Weights of a small mixture-of-experts language model, trained from scratch on English Wikipedia.
Size: 13 layers, vocabulary 4096, 37M parameters.
Experts: 64 SwiGLU neurons an expert, a softmax router, 20 empty slots to pick, a shared expert of 256 neurons.
Training: a variant of Adam for the experts, 292M tokens, 8918 steps.
Below are experts of layer 10 (counted from 0) of a mixture-of-experts language model. Rows are named router (the router's row for the expert), gate (a neuron's input weights, with its number), up (a neuron's input weights, with its number) and show model dimensions 0-255. Each number is 128 + 24 x the weight over its row's rms, rounded and kept within 0 to 255. Numbers have three digits each.
Before each expert's rows: a language model's description of what the expert responds to. This comes from a sample of Wikipedia text that the model never trained on.

# expert 50
Proper-name first letters. Capital first letters of proper names in tables and lists, such as H in Hsinchu, Sp in Spartak, R in Rajasthan.
router:092120132127128143033126114163115179144076112116117134109133077114153109118146166131141142108107147106108112095143170116131093155114129133116150153143092102171168135148104126138164118131110112136116157140117111151091136158111167134066128110164110132141108108153113131136134108137151147112086152120123125177128153135115078100146164154148148103122119151127169118109108117107116131117113098099122125136126100113133125143174150135129087097167137116107110147116112078185143167121154111105143114088160128090132152099104146136147136173143152120140145112180101132161100099156091106143140157121104136118113126150138163161145116111120145071129119142126128123155151142126174111159140172113177121141113088177129114149113103106116144158120146117164118150136098135112137150133136151
gate1:126100110111162103095125113179121121131145190118098064110123103099142128133129143131101134124122110107136170148119092100130127089150111111124138139109155119132099152125175171099148078159151143123118133119169117114110113171130122097094125131149131145080148178158125141131126138091097117100108146100147149167144142070159134128110142172114109103116123136140143156122154093156128128155159142153105105118125147136163132094159129125106153121131145105099100139118107080091099122094116142129134124154148127122095118111126143117159107133136137141120148132083169132144066127126146157120135072152155067114153119116081096141160080121120139172079173136160088129123078106094128123120120100122115099086124105152125124122113115146124152133132156098120129150153100139142143143089136154
up1:123153135163126163129113137092104130149108120119159142156116099114117104073136110113116088115107146137101098089176148105151132173137132149173164100088164110094151102128099094116125115139142135111149146165106133161140118050157128137120129124134100131139117120144126167150105116138146136139104123077136091136090061136100149152119100117120109121127136144181146170123135093149108093132153168147154109129115130138099124162149145147111099102111113141136146159129149118129151141159136120078129134124083145163097155132151089146093095141159170107121126105161130156087147136124095149140120131126106109142152143140154140155118174111144098141163093086113108151127148125083141099145153143103094123125108164128174112186129131086142118098142152109168113124148117129147105128151122102

# expert 63
Pronouns and clause starters. Pronouns and clause openers like he, they, that, but, which, and the first letter of the verb after them.
router:134131124139122105088126100143116117150129113108106160071118110116148112115190197098124114136173115135109104103125142096154097141160118136123117156150097125130130109125122167148138138117101101106100136116145073098108114168096165177094114080133139138153161103121156109119177121131174131137110132140130095137153142158106088061165155139143130126100165131079169074094134116125138123145160133123090107132113140127184103169137119093117086125126131115121152157129128116136128140077141129102122156122150115123142141086103141168118161151140144150111119111167117142143109144109111115090146159145119133118098118152146148143156068100078133123125097123121150130132148130119122112129106112107139109126088123135093153121172081088117129142106145116121122124105113115086143158113113167
gate0:140145102131136083157134143164090157113155094199120119108159151131147125108152188114152117111135138150111167188158144074152105107161147137118130142139167122100127118128103169121137099123094145090107115078168086120108112155137112134122078162108160098130135086129144118115099128099124132138120112156162130139091123145137119112140138155177127181122144152117140105142146176121149111135079134131153130108151154129164161165192122103122186150127130121155094134139149102117149151118141119163113141141118072134120138133132132094124147122147117114091083145118120139132123117146173113136137115150131108148146127114104131094144137153135138136129158108135128159125056095128100101137113133135121155127159121145147135130146132102111083141128106071132133099092141111115107132097129172
up0:130102174141151104128112125117173148088124108124132130163142073138097143121123133151145155126082128162126154158123128142090110144136163099114163159148158093123095147074138106162133191113123120132066061137127113119126128098137109189127148112147097123139125119105142146126123149139155149155104153129109127146135097106163111116151156089172094098097156170116157116101122137125103116100136113101145175107101139108112124068128093100109160126092135133168115114135166129139123154176156124132118117119146120121126102136148096127137099115105101129129141109099126141123127178134140143145132124153104090137107153147159139134101128134112095117096110084124129118164112150159105175120139122161118113139146156096116110116122175117137097123129156073122187139111159148160132147131157101

# expert 19
Sentence-opening copulas. Was, is, It was, He was and has been after a sentence ends, plus paragraph breaks before section headings.
router:113126107153106105114117095165146141154142108096099147118091111086163116099147147100137155128157171129105102109137144109148104157135126142110124139173083110170171124143118173147139145130115124111128117100104085137112143176112151172126130099169154121158139117109145095076118123139148134156094106162113112151147141105071082106160169146138145122108172179111161093096125107104136108123145128102092107131110125109153108153137125111123135123162141118131125142142119127128151121106110161093105156135152127114152158089109134108137149131151140131096150112166095139174155123141080107108118135135101093107130107150138104164134090101109136102141094113109143108111190137116117142123137162116146110151119112163079161100140085118131164159103154107114097111090116114124147174151084126
gate0:121120160154144130132122147161116120171152163132134156137152127101124072156107122142091134140085109157138140151141144168129148111062108102178106109098134112101097090134109157114158131132152158106135096140191106148095074145136108096142117164111134130126108158136127136132151137107137143118097143148155117106115146132136099121122089124115091131143132085156148106102111146119148173159126133129127177113156108125140148126122137106109119137104140136138175110135150131114090101137130170154138071171143135147150131103161109161105085111148125127145142106066112106113110102123140148165131093156141152125138186144152121144127121145107147144146151160139110101170159113109170138087119101119113159126138097093103133159134094121100111112158081106151169120143123155182138127102113161
up0:185124133111126163160131097141119139129113109105102121090129117135152128138109146140162137152160109091152135132114122156172114158133107150112192085133130086108125129145116133144124161108156108135111134133046135141142144110098160156102157119111108087114159145124105137126086151113120122128119121135150174152134134141115118129129129152133126131163151082133104099100167152133135129093148154140152102142134110124143076114098169182143159134128145158103122105068101115120149131118115162122104114142126130168108169128123099133122097149133152122122070138151118150118124122156175117064156136112115133148141104129114147111156116095138145159102138137164154125062077110172133111158135100152141094101088131143166133079133149103150130086142145143150107113108080132121128140101141113